Experts of a small language model.
Size: 9 layers, vocabulary 8192, 25.1M parameters.
Below are experts of layer 5 (counted from 0) of a mixture-of-experts language model. Rows are named router (the router's row for the expert), up (a neuron's input weights, with its number) and show model dimensions 0-127. Each number is 500 + 50 x the weight over its row's rms, rounded and kept within 0 to 999. Numbers have three digits each.
Before each expert's rows: "gets" lists some tokens that make up at least twice as much of what it gets as of all text; "comes after" lists some tokens at least twice as common just before its tokens as in all text. This comes from a sample of Wikipedia text that the model never trained on. Tokens count by the router's weight.

# expert 7
gets: " the", "-", " a", " The", "ed", "|"
comes after: "\n", " of", "'", " to", " a", " is"
router:473527436523414420500438505456530550487407443536506505572458560504437527522484563511479504469468538494532491475482379494510549461582496492515506467386470492576556595421605471524570493512515457454526538510471507440421453544570561468569536457616460499509516412532486411469476449540371530520544510484523443458524416519464524515496493416539520434484541514444600509461533478478423456528525
up0:524477400515547555415375506428544499437495463459413518493523514556493548500439603511510480521505522496547531558474541499496520516528540486538494485513481539488409484464550515552349497483500483552524470446476489489544407536526470589471522444569364485452541466447412445525506476459446514475389422481517467496463491458548567447553588442532571537483519463412465542413461515551484487536572
up1:584501417539461509454505561530517448500477455461604514505534454535508477479492477510493461565431497453449520419492445440576525475530472496499446401526523464385490499466535494421451480493513469569501516486471479510525467525562435529498477515477568551483498505487508471586410439559510536586497501510570583562595568492584543496504464574499473606512460515538484524471475473478500663433464
up2:545462454536555449472405475575604555491533564557542470526496563513519512463467466604548476449446489537534510454564514424520561538409493519565536567456518460497470512527466474506521459574581421477490541519533588458514470392458504526454494544444460412445435628413476537437479501405536514472528613522515484510552464453470520518536549546534475539552441558467541497518419520482534498488521
up3:527484454505589470574533548537476521553450494440451511511483503481511538496602432471576506471594497507383461429523483436534534498584505491502523470471550549549441438504618527444562455502462525569568499595458486513497487450589503564541524600612470484532507455514482530480411554505441478484447416473543437539510529541512490573458578510535547522519501549429535494447472561450524462464521
up4:511588486482491584511484497586480455473507548554460496523443537535544531477471455468507498524472540576525398449561518467428493528467499528488471496571458530531414577548526439488452450603589520511517569507460554549492533567494422428510536469514469473422588453599524515363528456537534528521506514460557451467504424548486581590361439476534503485471525531512543520423446464512531406403528
up5:560477519423499546520470442524475464488472444474581526421566488517478511470503494485639599448500528465393623509537537504552482539480526499499484380427459445498509545456535526444528483397499520575484478478514532484436466468533535524516467475513485482475437559416388463381556500463513541462493506571472504438501487504413453416469509601541584586448513521558539441528419441406486430486509
up6:463426609492467472451482523588566571525480490569555482455437452469509545520529510478505482510513499475467490463532529499453470526460425484422397532544456487444587474505537463546424576522527462571438338421514536369479574580562464480488552388582500442480474561568584483496388553488439449547551510540472564506445437501569573498460493520551530492405463467536542466446540475501457548528460
up7:502476527507488418470485477551535453574485494442492560451397481538456572561552454532505541533572437467467492655591555476409431521443468485510462484526441543429485441542507475511598456427470494563535444487527482404520436504517509419437544576492531580464464497536502533526440499484601496450526461458558492454496508527501553455478457531437469453517421575476444527620530587565504550509559
up8:497529526556546523403496464522487569445475470558521481413502567444515463476473418515496528596494487530429589542423462571481467440580517509401483487478519389453412463529504552482454570412507505503503548584431471507541488481485498570507454495406524510518479544618536518479451477532540565511617472458463528486463497405595545542493523613463430540525457535467439512469529488555458467513462
up9:456547480500484494543489593500513573436519573391468569490415527448488529475529454524539437457380516487484511539521542485508603508477489498494574589409424447532510477557507491532407455498489448494577523535507512513592425585572534525521623476569544494471477467424501567516530526513479459525493539553519516397461416500539514451457506532503413484536540488544497452437508553481483457474587
up10:500530489405516484480517570540511550455481457436522570471535484434437592573508569578495552312436450486475556455500514590447477474600441458559446513488530493552565526467546462511457551542521504500418371582560428534448520451568540482487442459536502595491479468505498521492506446472424502535465423571565532471556560528512496517471453546504513481430451587518493438598453461495501571476543
up11:481519530414466467511476488542533499476489582427534552447522403542475492500537522508506451526516493395637598512520508516543517409514568552430480469417485486494502499436476470487516507470412502458554464427530486496530567482548450452484522526467591498516546560508506467445492550484517434451550422603454439521544515498533503536421617516542546495547460431504422514490431564542484542505431
up12:507540584527550539507467573524533559490520519483587490463566547572484493582552469508486575486506562432551548496520508500477626597536387463504492477480465538556503550492439475496489537537427497499511539558496452533438445609415508471452500446480529461464593441534398509499491492529452567515499434393405504503560442556479489553434528468532472518437513522505458390527429472657513516470380
up13:436541530549453436490528581486454396496473510502483514469434546593583511418485499523480513526524490477529428514479499452505502505483524412562536537434558535473412349443422509617449506510437567618525464497574490547557548477514541398393471542481485520538371487490417522511466537509471408511415508574534454422526375517471516561544449494437479559516529535518501543479470450423541489476504
up14:462577381501451518489501460534530435432497582499556458432547455386403412536460500489410452462546524523573491445502453501495505475501515494453541419512512461509571478485469528539537475484490429434482533579498523489455492499499432466590518519534478451461509455454531509489513447536496487498474514478417464545457402567406444565459514653479507592561393541502483523451353424414479562449559
up15:569583535472489403485530441531606475532423566565457449499384512455515488531419510447436523573500572558586540522554488473435504429446536577508514457426539518513511557462505513399546543414455479476478538451584517489521618515425507529464509533500541439504516548576433578473546436431420507438502571517505458548536473522561465475395626499534460511455512456424510412484461502483515420416495
up16:481519470444530503444521616456424407386538498584485511434440404490439455417541624548475482571439451505556498482561509513512518439479409524460460517482530506432461611461414468484551522378556540451439452467525487493517549474490558481473495470507493585469502555508522585476474532455569491574506438417479608525454549554572454533511542448439535509575571466501509413540541534481514598437499
up17:585518470476551508550541480546461503502509496434469453549483467509495570607570581577430527437537576465543476534453487413546506439533569539494539435514626541543478487463420534540489503486436582533448510495537504477534513536598490543542482665439435382448598430511537522530480521470490560532481540555483480484420622492456528523453492507473564446441548483509529508516442426504576487506444
up18:539537482452518513542468456523451482502506458475478472519532497491607543441537529507530460426520514571539516564492529560552514514577404445553498479480443446554522500578480497475543499451474434434511528464525471567563587475488437559451444468549616462456521525506463534519472525392463469477554444476483578462493462548600609552478556473557532456451404474513598539473569500511434486455445
up19:447671456505549521521552496490435535530507518593586474570457534516487530537513520483547433593466560463408466510444471470490462507492529550450383502426439445555410471553471477573597477582529416518466573444547390532499456502508540411533480523434490449599507447479414502439514489590514569502501536516479545465428498517476451521426476516483491497480509502489506527505560463475480517569453
up20:526515522522602531487566482487546441446540549439507535456574523503514487604488543568606508446483549495493495402451520494519498473462551456434487536503441496520479482581508576576487491592614520429558539523440515442522552491538508463476600487484582441617519587467475511532550548397467423537513492495486580507453447543439482429548471464483594481534483469505414517445550515554459429488499
up21:562510454511414504555518475531557434526515406385471445505501511570458541575567531536488460590444568565421450478535504528545409436463453523429461490542502543531498448503572423546463531452561503494541467450528617432509556486500540566473463530377509512527463511581434528535506568564503440457463500440475525490494462575551498441517539420497414511424514536596408501497377573514346515465512
up22:597476534432449515500503508458506524577475475505612469564502514486452481448582506530447471525510410450542517606567503471514439466437580505483453464401511503468517469579507603545448466589523451418487429516538549464497442536611451528547497434552526597528469525482478445481621551471458533477558466455553509426540472499499628468458416524434536447569590492474521520375515539578490528375508
up23:575489417581469548492488426498485463417527462543570510434526464479467436484523485467405375481476511575452490496496535561510476555430524432483586505516568455451587545521573550583574541532470474521524442561552487499463486495527559493422535566465495493610540499495541507556387359416550455479502514459545480592453450510444538434440477521486518464431544555451502432451432462511575513428518
up24:527517501531483519535555466540503563476554547461547536539345554487505477491546487495534562435482507463454580517492553474547492488509453462458518531564469485569426499406496594481493464469477498462446473502433546397521577541469534465537445487521527342565481572484451477506556535531494547494478507485392517477440487434531470556382494520437524513411552544445488568478518561578520577525503
up25:534456530443577460501544438474466526487534547590500436465499469588534572499472538450481510557453571496523527391565512432520576457517481513394416405553463513426490509508401471541535541473543405547520550482577425449516545464494513514515537435494461520566497571514534553445527399516465466525449559530493496513448500556492501433506520580538500437513511551492537463507519468570554489580475
up26:483540519432406530530401513565508547556467564463543438459542508597499642524505457524461516518474456525480577486493513448604462522496563378537490613473417518451504482482518474636469472549472488494516584405508464557513547491525492538602492494556453485490543534508554530556563389522545530520509426531497565493519503554544479529504473537416453539497524510527573406559491426524589437496399
up27:566397396544504523427462596608527463505534465453510409590597501463477505482550496537525439400539448544526546561524505457550514487518544549462526561468513462515551493503503553435532426427502526549485543382466464411456391526431516561539538586455536447560441550484492502546499460564579408439440514493495575435567523548493502464479540566453446616495520570458577481577498525474582558468472
up28:442446491503459565503484447447479589592509507514504451443491487504481540507508545445511478542498531438426461485517484461583508598490421434433535516430554435485389541478496461487581540584515411562521458468498433478593542436626452448339450463493474527495533592512494560446495507462403491441510543463438535517488478570536479562489548497429582413496422538571536483469544472398448432536453
up29:562483521561443596531549443537488492476472457512520565544530511526506518502508561521524412551484501412480514488492449508518529427480555543510526442542558553485404481475468533493481516546382505503515483560428617538449453413487527441551551553462496504425526395530511530443456446486540533582435455491556421379475518510511579486476460365555499525529595557539449526410481506548541488465402
up30:581538431465385484455488555405517507517491471477553456551483468490470503528421520445552562482538534494523437478509483428495456397428454533421545538477422491531436524473481457592571438524517443523505575559593449492517656431537511445444498487442641479541536531523409453417537439559375498517510428510466483438496525452509580485544530464415519455509582524418563485558443521447525582427537
up31:525501483474491423524511507432400477508520511519528551442604435497529523483532452491547414423446529413521428450527427534483500478457571609525473606574492382504428467515528379493503457530585564566532515563533585473530520558568537583521458475509544553525553560507392465477382431424509520457411479491449450497491485573435490530495524485497514451565468487428456457572509473518476484478493
up32:513428545538481528433435496563489549500442483477530524500421507439543613521470540431526499436500487453515461391548506597525545500509446533392542527418475554535491532607510490585564496420583517596488517521503480479489493447383512512521499441456554431587529461393515440574519614573477441525621489576519536412475513447529562519588538498444487616442464487522557560433493506535634438568483
up33:483510436443447563424449523514443550475461547412530524524492480602515438497456520502440485528598598509560578594523473559417570463508411536481497397547615465566492455526546488556520524539515453501477490494540558511483397552433515506512403574520504435554479505442471472541513500566523476496511538518516479456477515455572504441490432515496500596542533439516577512587494527462490549457620
up34:454488454460471657576435496526558394518505366477472480544551487538484627481577428550489492464535592496529536527474378503479549427491487610551499465491478520437426512501556512514353522484515460448470520524541497418448482554460505505557470459541513443595567498563476541479397559445436486517482531513476521545499475522535525465387485493500495410598491532467586487468445554478575559503480
up35:492568598450497503527589494513466504413438568452500446362429558538543459572459529464541548505514512502531541550492546470546489434441431488588504473475456506402513456534449495434528526570498525532393517541508556524464458538460561505486625465453430624465458547553498491466415485455507510534498443507580436490519495521507450518496531504506482537438472451407502571539504428472532528450531
up36:570436620482592519584433493573431519460484440527523558471429457471436547529537519490537557569434457415515486477507455473466469499520483570553490578549574546437528482501579520495546511565520504516558420556540454466494537405528463476558525550435525505483443532416502464524602524444456549534422457425470493617501503527571528425519559453550399497441479501487464550487403437432497493539471
up37:527469506534435465437351457499517563494411509473509521477542548484519557516567464478469419470415419524523493504529522512484518502459526436536471487508460451520502475433425518506586510477576456447528492526545407484546478473531559446586486507471421514394552610533445466476537512555506466518508562558512554509458583452377503491482589435582496384523590533509485550443445443492476460532394
up38:501591478521596475432453541436610501447497510446531460485519485453503468462531447517521525478571507452517474526474528505592510438580468514494512520475591453536565399470536468572634488549578471557463453548533463500462569505453486452520548461497459549452482528452426444498459468577575470488556480556472560497379573588475470558478438538609594426389448460517460511473483507487474499492496
up39:577571489491451438542572534505471416399595430535480479521509590532579549385478497521459499580629532467543587463484462619539519524557478508469550454447493539558590469500477465537458474490609442451418468437536483471509459499497496505558529501503460494483484558496545490435495437534600447538485446470540502506440560516399479473638547484566506594644532466422510513469499561551534427469490
up40:472515457398522451580490503485488524469508437547506442547507521504507573454586486487446457550520515541497480505499559347513402514451426438472429436473434563469488560450548520560463536512467450510464400501510504429482450462537422486563409490485578590482560516538430456535533497519475452502530490404532566520478422614488529484493566558507508581460556529572457415455438588546565502502612
up41:455510460517600507497511610535428516555498531485477411481509514492601426482556468521484444567551530498477460509458530533437528486480543467482462599476539473463474568452540552403452466475463516475374415464501419404334498536468462407501533431477477451443563522494459496453477550617488494520482521459478473526496533557509568488416506561516496563475467540515470553450476532489480424500492
up42:432504504477541429648533529557502455426454493491510532476538526594494489466525624535466494537481357496548492465528476548463411498367449472462564492476550495531445472519478629609566408464523492613511565535539630477477505423481517505481589526463558425511575541422505519561466436504411537516575519495488418567432526544461557491522462472492570493530566450527472434432407459459496474531451
up43:504510418527509421410499450434468544442464480429478495536538478547419530525456540416555551577494455480544500486491484466442410563452480509451421564553522484525518542464474527476457535378531385503503555543544540477490529563538498520493529570423487576541481476531546521621428524459497473457441478518461499493581553461475520472442589595501520475494451572522498443453515539462515524470393
up44:551544456449419538541491508442536508558570534363609495485468595523463540414504618497495593513565521518429464416446457492503491494470453517548549478451511521570497458524549539511573443439593533429485393449481539518437434496460480461427462547503536501530511499605528544509495456528528476433417573515470475492563519491479542545469570504449451505409519537562525536448551494495473472468520
up45:588479531510537501517509594513474507409503449527471468431540585435531525481454445477547505568545469462510502474552569370494589560473431466402439530477469454491524484548434563538534462463558591449423545480590492566450593473464449597470532511503520526506447472522406453470439430463509571537497511573483528487422522504506510480518467400430509534566393549505548501457566522558477568491550
up46:495500500561475517537599462563480442541430397484442504554330505591565477455571448502491550531516581533457572471454585560528455585476439490526489520518503358499530546387503501515562505433466497450496471416497440481516499422482495482463527455433555575486426498470388529488489513458455503585480505456557480612387422565517612501519507512546503505526544590530494480442475515556527478446434
up47:478574479470581605571480410505512504525486440404524500499400584506467547477472582561487369450405493461523536453506512613441485567492488495452424513533492549417479431430458510504506404469454450490511433438530499484554517519586412477522542518514423529554439505553518551416472478512501421493564463437522475532442613477585457477619441413486442627514466444524517564485425496478567550482538
up48:540518475496405557475523571575450516528531483483530434540546600570500471460482453531576421502494599553523497522558551465432455515436487507541523573524568442461554541528655518481504534445468529598470597578439590477472528552467469418598439489503522512556416496442536494435482545533418463494556466408550447617596512445438434492484410489535542407609484536514482550531456464522461460504480
up49:471504423471534400404547485471545480489509591435551519498466424441518538463445497488511505425416485437539579447500399500611451485564476512525578415556371441506470538536508491481445443550541511590500502479462409504508476475517441442484545547525536638436510571526411491583479569588562523543516485464540399563524447499517477512581474494485504515399497554455550470429504552476536547491575
up50:471461376454460569579559558539485535489391484551461512642542506531560497526479433393519539545401526526464487417625576472568567581583444509498452551457601508518483411488498534412537536486432487399516465541525509469496426503564573500513543558527460449475391526485454524485518539403471459463478529499479455526474543551567509502494537401450493510497489518566434566530495563591518552429508
up51:523504515466476459468541527494501568433567502434446519488493527436474527530449501403541538427465490534562511559512484499519486510413495445468442435481423492449550527518493528459548522517503543603425549545552447571558422488454506453527458554452354494419498504534487529554479477553456473437428592515559472588514537459440439455549506419456519538502564481472512498422503566594537486405535
up52:468509510525554541521499495513493446535453551447465593501548504470530527464523478436458460462470513428473453488535482492486371498474414448531463528577492518440503474466546502595424497521491438500573557457507447580472490474483537466496472574403510498499418535488534456446462549491608475501567479454498531389562600507562438522457519457515520497588567473495502463418595511508484475546523
up53:464534610438515436644411555497528500457452478537346584537527494535549484495403586485553423518493481562388544523463473510472478531562455433475456431422566433444430532433459556556535478537541516465532537505469517396535499535561526513533470511508480522506582494496486455542601483458428414479470565536495422500468520501521428493475478492448485435451471557520476524389478545526435613567440
up54:523493550527515517513577503488522509513460475461572479543404447409526586546456474503573514572346524498588544525514547510470494464561610465502398552609423516538556532568468499505560507444472445557521437424492508426529526475565456532440535456458542483598635484456447520554475588473505490489347598575527472531538594466472467510492461416481533502523552495506582579474569469516473541477519
up55:521431462558467468552438468510577405525558538539500493552539523426571469473473479413549546451395485454603478533585475532559518567496435445396577407577515427509443458547485532541526452500437494524495567506505621526530556529505467455544512563590455545486470510510425441526462464507524554523605385448506433465497485522554483512404570468495493486482508584517525453509510543431395570543458
up56:452498527525427531537508561580476576525509558589475532433503501553574514472572648433470553432571547513426453582463457477414544542539404510457461523501459538442486567473419538565552516448414532425486560531516518523513479635521420505427458515495417493465555565469482505496370627551501449516486533555575515451519515440486535467494437535548543532541487539477540541562534488513483577466508
up57:455487488524422593481512532531428542563528548497572513531514541521482568532549534448526510537529515531512528591450433539455535519508549568524430491419533432449550526517513417583467450563502512556509417478493496415467567550397461496484488467490519480432431528506425487515491434459430586429569501569524462528408450450480483436475573499541464456517535479476503561472549418519497541427470
up58:577447536415443563559517438513412364581508540548467500513454519584418463547547571399544518469521510501527504497527530483514498518527531469482497489461473541581503534544539552522576465381477499431503512555456585488493610477539522519484499496414535495562463500473494541464409439553518535509460441485473483568447484510488544509455472549548355541519425526466435493509465484476500580486499
up59:574438427518545654488495518516486642425606514442591568542456523510510478465465497476531512541460570368451523556554497471544455418463462473491538488422472505524573538541436486509533485447449563492466518527373506499478496589545479441478468493519610451366571439460368448491529534442545455543500437480485564554510548529476532434546443589459421490496532472507431482495451507436444484491441
up60:625435556506547589533453560417519526461541530457541440481580605559574483493463433549546506438461468472464509490535620476525473531520557544341472506579515567511503486510491544465483478507440458557517535501453459550476449538540442457487420461565411497453514423526545507545463461459422544636533534472467503581565443570547478571512531464462522558581576428458562601547421429430474475465503
up61:570566452478518594553437489451343452467563352447461469442499557452551492550527583430456437464485531491503587435478479485479585575593502489476554445514536438548490525442512513557527522556535526477531511533535490449515485531446448506434505563530569490414460514550432527534534510503436570509530572505455457517517478490519453481525476464509572506564494528580432584430564431492464481577542
up62:481523582432503456391459459555504414554551613593550470459473408575505502573555488473548514463421436528464545591554480411508494475523461541441518515512546540574549477458536533539544552529449486497493586569427504478495515551528523543507457442429462537543451421547506537497505547540464438484455511557523476509448511517480497598511546562578463397512556363535493525468498615486408517480579
up63:470499533447548554422522556546576549537412479505429573462522506542493502508495475513461455432567526445477437493544500533549520489437554399477492527484632491498417499474479340580526578470434439469497551562553511496490535406509542541516488538472569578468517487561533566484513524477585477557471515506489537483521617509487382514522512558550493545609580459566522495411464497527508491513546
up64:558500459444459468547522509476366434609495520534472538598534556517420563548567555464491545526451485601412490475481456451451423497480492516486570559552498512484468454483590530514496498510417423515531507589481549548493575421554547539556557440572523468446412593497478507468449447510592457447478492454537523506501557532544524527521493440486510461496484539553546508577557508530497541416526
up65:513401470504466471538366454509476480462473452549541554495483479554538579494390432563523589533457504480531432532488560506410493485503536450457544398510393508466511455486497477559482506442533531494471591550546493475507458532572476439574527571403552480532460417513477533396529559449588510452464473440482477583498500511445508537464444448492526597444474503529427607534544516389486504457500
up66:537470471511426492570491525455539514371443493445492496534577516443516538464485504503440558442518489437490477496455531435506442473595532438521424534499589460476514507583499630518530463516577484620466482448505433552569394528582476569437532477412498543578470442542531446416468565541538511569430440493558601534550415496513511529475403490473484503402476412539484458521450566543452468530484
up67:531504468515494487583479500462544524495442495409611469548564497527526465532421552537534590552557408504410500538431465590454467581505476410494479472418500528520461434517514411532531619553424465428493493473438523497515444566569456461408438533523436577541538466508526702476559453481475461558487546540540490535449466434514439435497468493492494520551513472575535479519551501539510469449426
up68:542499469504453446492545445543556469429524483518575404503510444473513522540519483596554457434559541504616518494479458506531552522435513469519455566488586485478529449446471535580457561561489571556502486588565488533545492460563506515440531508512481484525447540452544462506452477509434482509578497458541531444530547539493523436473477445579458541479488575387485584520547470515525441489479
up69:496485420512497495450551431491581493443405560522502528441536447423526473526498456408501528540493573507489574604535480511524469470516529428450405489458539488441495401514479528598573482532563532492508444521487472494487500510536422528337498487521527485503560509502624512536531513522483476510476515424521473585423544500520525516444532371470547473400475455581539513579422490473538439531534
up70:560531544496538407438470537536427425498514505465479519606557604434525578448575489456447506526419526575421477550434563549569585440475346477468494530502500586483453468454498541581523523534473539581527506500576553464461484487445498485449580525493434489585506627467512474473544500437549581530491532529547505556483442469511483439522551579404525533463478435456433442507488486417478493563510
up71:532430482483544469471489549482518593477545482502560477554565353514560532401447452426545561587547597477497504546509518521457502483466468621542525442450443564487445409472473603491516529596461468495555519487498428469502502517454530499602575457482476577469530497482575529510457496425523449430565507438503449461512473520513533435604519584443543513514508553578538444397545510510448512529413
up72:496539434477504533552435463524535582525478562505567444481480650495559569549506595477544534432522527460519608493475527578439471441464518519428448478505425536458483530412554473524595614435486607563463429511477444462470491514532537518559557467475493532467538503504520558627565556487588550499484528539536474490598449484509484496515561448566513515565460492503455483502527498379464441487563
up73:502581440501492441486507491517434517493494526539471572492462549465380540469537454495538483461462437491535463488490528517617526583514525453522625464474508466416505553520446470539488429532559482551612476507421543415401520509564527359447547521413540440522512453566474563486515543429490496520494518391486559503477385495532460589540489489513492578512465448476433509471484431562500456529458
up74:384531526538506527401539523561439524567527523497506519477495473617482533491481484497515547512477517492470451458688545514530567541454535541457467491476463421562520532499462476514468410457554542487513525439572494593535528579610428574522548569580540441421466551487564493464535561517512568529442470463493431355519463447497469467503469500511434522522434553482393470590486552416485446507514
up75:554542434490577516441515424462523491468597512473450530603484434506464498521564461519398463519516451559401540548479542492459483518420473517560538528538467452416514568511494460492447414429434553616477513486558485467529503553626505470472508481484541614504553502428501453455508533559469476564464418580591423471543461499488449477499507512499518484450492429497466446481488543560532514530471
up76:445487490476511453449447531505546501506574493508505458468544455464598534513373507414436494495511477513411592466500421516468525519560512514517439535520565432565439517547508504588487542504387532467479419435471531423521497569514442431553541549521643521549505483570520481538454585444518485463461493545474504465477511482490558389538465496434534570402480491491477513596536510468624412492423
up77:461497462465516541434509513531381549480581555574514453489517517496533436497504510576482506510464406432544480532466519547667464454538513394589486557465571522562510469480535486444468422579498603486476586446413446444421422510432482592454611523488440605502536496533446441547436593543441551508472550577529509573481488555562508436480501457456453505568531517586532529533451524620509498510521
up78:508550446489495443465489550459548438555445473520558557478533490470524560579515526503470461470538502528568390590529553488531484557463544528517418486569414522533552485550408503551515438473505574476450465546330562424528488489404549488582513441468395444448493499463574488509586563507449567571436466538541434534538434591456471533438438554521524483442488492416517502513526510441486536561493
up79:502525439497505472494449454553415568482544502440489376532487492472457412526471537494593484504533574488493456550513449524552490512546503576566537475521569560419480447494521529528513416513548361469517529562465526372457459494540403569620494564463465539526534524554445467546613506464556545551518472582536395555477456535467455532465419569469524549517532555512452452466567505440383524568526
up80:482521464493495439479493542436528527536433471552570492607513495438400608481433517545544387515554557433450502544503520579549452577516529488455553529449423451460502552621524469538508479546414497483451488579488593535567548565400417577489478516503435465443352427486540497496416595512531580497452432513452544512505490490493546469562518550537552432490549426483441584431517538430482500447481
up81:388477462562478475520581502425460479593511533392539515449486590470460528486574520481502432498452456476447479396525540563471512458487487446543508595439544411492458510537437408382578556526537478604560413543506538475526499407394477545539463529505409553424529528482471618530517524430479504481448390456521539460522534500544464470459506549543490547519481472547442466490556512505463529467511
up82:455478441424529475425443532426475579441505481463518492437413486585441480471526452562558515477464524440603351451487540558508519477516468536481442490512531520493515512536489570495479511570407483518388505576555480441514474497433524522400523519508477467468498475440502549471457421538528507474474459602632532495517469477514482502442506568455579496487628588481412514447511487408532464438475
up83:467465566438541439487474507464474534437506521549549351491551442493496480577553537472414623581440531536477471426563544496444459490476565448459618475509500462426437467429485451565426491533493552580478512487476510410517489460522410516530487511516480532627453545502522478535558574521435525531530547499570580433447514486579567575401496538463425496484545538407448517560426471487500556464417
up84:574522435452491505506422468456508482591489539599623517518496575470418501454546439461516463557501502452508413523487485465578468473499484460583445566553534509455451462486465542510537481508596507461573447469464548513475408493532543519604515529536594495523483492480489469490490543537526509509512533541497443589390470414455546457452552476551550490490490559485516482611506444485418434507573
up85:489594558427498496483556516477496425564524560521553452603570434431520557439422477496532483456468431470474507448466476524504493465464467412533510448470520576449563508444522437483537459468554475463563459599424441472550469472524491530440489409475508482484518532417521564472463530487522560621347557423582371461461451568538451501488490523437411495512603462550577438435540534511500514526509
up86:474514481467510420525601594500493368560571521434475538481457534444428583452581490480567590460529559503539546562533504511444501516475505521553543459456559442482531486474539483410565537504496604445459445522447530550423438490446519445497542556468556495569526481506517494456461422430481494497409527536562494425465527456605572387507485495651525529442432429509494507436557486482606495488418
up87:552436484495576531505523448500460462471569477511567444500512449509436556545467488475515536462467494538520480537532557458516516483488431621629472578462558566493566571364407379520623410630563552499455390404495510534513554584394473391570512506522505481568534534537540407529454560458532466562601551493538547433612538483454418583438534540516540497514461515483512400433459479579460465455466
up88:616596488514546462590500415482509502470520424475505433394499441507519593495471485480473553482551454462580425462534409564473418504537495518471544563432499522504472377454487473412457465551518505497512488519568494597476483400467524466492444502556493462553554475540524508580499476579468452552564480591476610524508508515525537488515490552504508481548522480556470521586559492496401439596503
up89:630531458505515533487518418463516475454497480441467543524533489557436513506526544413493483406442540542525411455461475445501428523472567521495503453561519468566566492445539545558479483501529492446452491543522401428519546569489482571476507480561408550455571510422464578473430565459407543518550492509417554578561485498475536520503495555613450544499485438554612440530527457531493561527536
up90:490568464561424566466474375514488494574511513567484590513436427508521425527427463491521629451494548456530498467563610464514498605462478523502536526450566565511476454513590418459463542597431488447513494536505467458519470508532380478507511515460475483535460541525561476463604494511402528521419381537523445504463452531587502481519507478587530545437554504565540429491509565499488545533459
up91:517476553464485484541539538507463459469509464421542534449492554445539609450455529509499495540582377441530540599436492485478514396525554519524463532499472383520512533545483515488503391532437442477497553581528479508544524536466485488511516522521451431598512438544539521517511560540522589528453519447501580493540483522426490510512631484550479345488606632524496502492529520493445503530473
up92:483533554514508625543539449418547517495432497497585481472495519437548504493449442543499556482551408561512442564498515461481473550596521451506435548541569583491495507383473477482520379469469532523538535546496617376472555524428496560533487437477424518485502503450486456426534508459525526511540371534526517556509469405588517401529508561446492486475482523393482391485557499461535496455485
up93:448538437478519479477531435467494481475488486482513501456533488497484436537512523497507587421455513480465495439465404607475551520472550495517537493536420548553461464434431510540495434466539545498584381456470466405501547549456527520522431483563590472491510491520520534525416432440564544608515560510564472597570400486474598551525554586497436480492449491572558648547491545533499522494496
up94:356469418541537550522433477493574497524541498505516469501469438474549523499512497519435558461501513475417575459506461416546473467562564488512524550512421508496589471479562493415541534489479604483515510500518468497525480525428387449450370503519529517612517504561421584481532474473496451512468531488513517557462527508499434566462568480439562613553452524621470492501375512550468529501525
up95:586444496529512544531503463513464545475551559455490580488462499481388524568487428470502425556553497500530490398518433472471489532522492457486451466530480440519428482484483502498511545516482553443468531430467439587478482453423512480453568543537520502453508602531491489445479538493582401375500417604590484451501439541400507570500553542370465531434480385456528520581490506450464412516522
up96:456488506557457418587482461556536453463504443491515474481460446516476455624579521458498428458487569439554522478592443444526463442569507505408456581529428490511433438540396562469444469561462597515431495489478549498421487566560548529433518564497525519467419334514529561527500501461474446567527483386421484559571557440480469554465446567439529571432549592533551539480573566454529520481509
up97:458464479534420478482522520477558447421504536554595621557505561464488519461449581582481517432548438540487530490467527439539426534520534491479566529496513513458543541426487553605520528496463517522514509498531478462436455559469456541466522553469460477507532511546445492495510504400392500431533420491484580523548484464496542567485487475517447458596547481544462608568563504427507614486457
up98:435469513495571469493583512565580418635467483538481547518573549517554478417397557455422458491425478407441430540524496454487492448502460560535426436437444463564481536509484536512510525534477537565489458503475371529562606484454380529521450543507442518414542371475488489461426464544444501477548503448478500501536495455478496445468428500471603528474508424567465502506518553529450491555525
up99:475537482549495497539514558506514481449552466529538503390470475409538545464509501537573416477444425555516416474522535521475465523562502443492500522437505473522598477507486523565524538637462485585493528506458506509530473491512579478539462579520477550553520463499468472548387440483558497487523512449448557530547468521437539489465443517529468555523567478552487518541527468519503425475443
up100:411486518478538501482491445610427481470540502457518540566663469519538559481478481451553485497528475591433422467551604559476493547558488487484509518502535492557565529488431555448565571527475533451482497547499482408531509537434445550406573515510529514538482431605395489438473526464570451570468551463504522504522541524423545511521496476488512478456493543516461468485590487506401491599553
up101:468499492496527375508478475580401471503569459421484524542490512533491478531571460564424495502512421447532513458457550436513472469473415579490446423557517507584540476327463504408554441499481451499425517550500506535464490454531509496499553575511518503505488438522531464439572512560525600428517520452459481469437453426518506548476525573558592479484459464525607492512524472477491514474463
up102:489623424480427473574471517513509560487502525574444591492502428523533599508455549527576434473467481503481502487457500539427538463500464514537582555517483560514459471480494478403585465544522491592423470480530448440486514528539361513423497542584527524580419428516563553534466518586570562445545427508415439508487528414549530435458483498508441490561519491449548590517492457513529492525452
up103:517497468542554497555512517523563566524526442486515584431567514572484549516451472504531467560496456460510510502561567471623512533470502512534474571495478594550508529423535430485574484518512477559522539503468436559568474520521484445494477533531669497503553515475573480422418531516541484505535487535494438452441497462606551455409449497547477520533492470504551420384493517409459476491552
up104:500496421516545495539562482452446521574382542494419494451572494400476478457460452449524440466604553485511512486533513529441522468498525398505533567471552512515483505478521354464462449482489515455419478600513528504415487503517388479527490400551484432615581501463509446507572497470516493603419567395444461448489537484542588489487532438454431493474521506501556500543489444518527544456358
up105:510409528538504454663558562540456498396362553469507429506481491621390525501586558398532432443522471443469454508529486445484513500421442464536561465538495483453474497492547579506424494596506465544543532453414435557522498543491457486636483484493554574530577540471501545486488571519527489495537502573587470565544503568477430429490519486509491536513451560497468563452474459595546533550443
up106:494428507506467417512514530473498441414441494450535459548495460552473589517450477545460559479512495526521594521513584528566549508469471422416485547563525492581546465546579392485425470416501461438481512529433485463423408475570522439432524334438429473512508580485564510488487567486474527404521454418563435474539427443517485463390580487475457464514505453550445474536435418487571511548485
up107:610400462510478631555495455574574484494527461525504535490505475486483507464619502521503469535541525467520504541526455430391532524449468548412627568561444529554552457511465490411438516433564523501566449518448495481558566466469557410451485425454497482426414430470622480476550512448524478535432421537474484534470400451507517521609523488499496595519542478455468482475549501505555516428440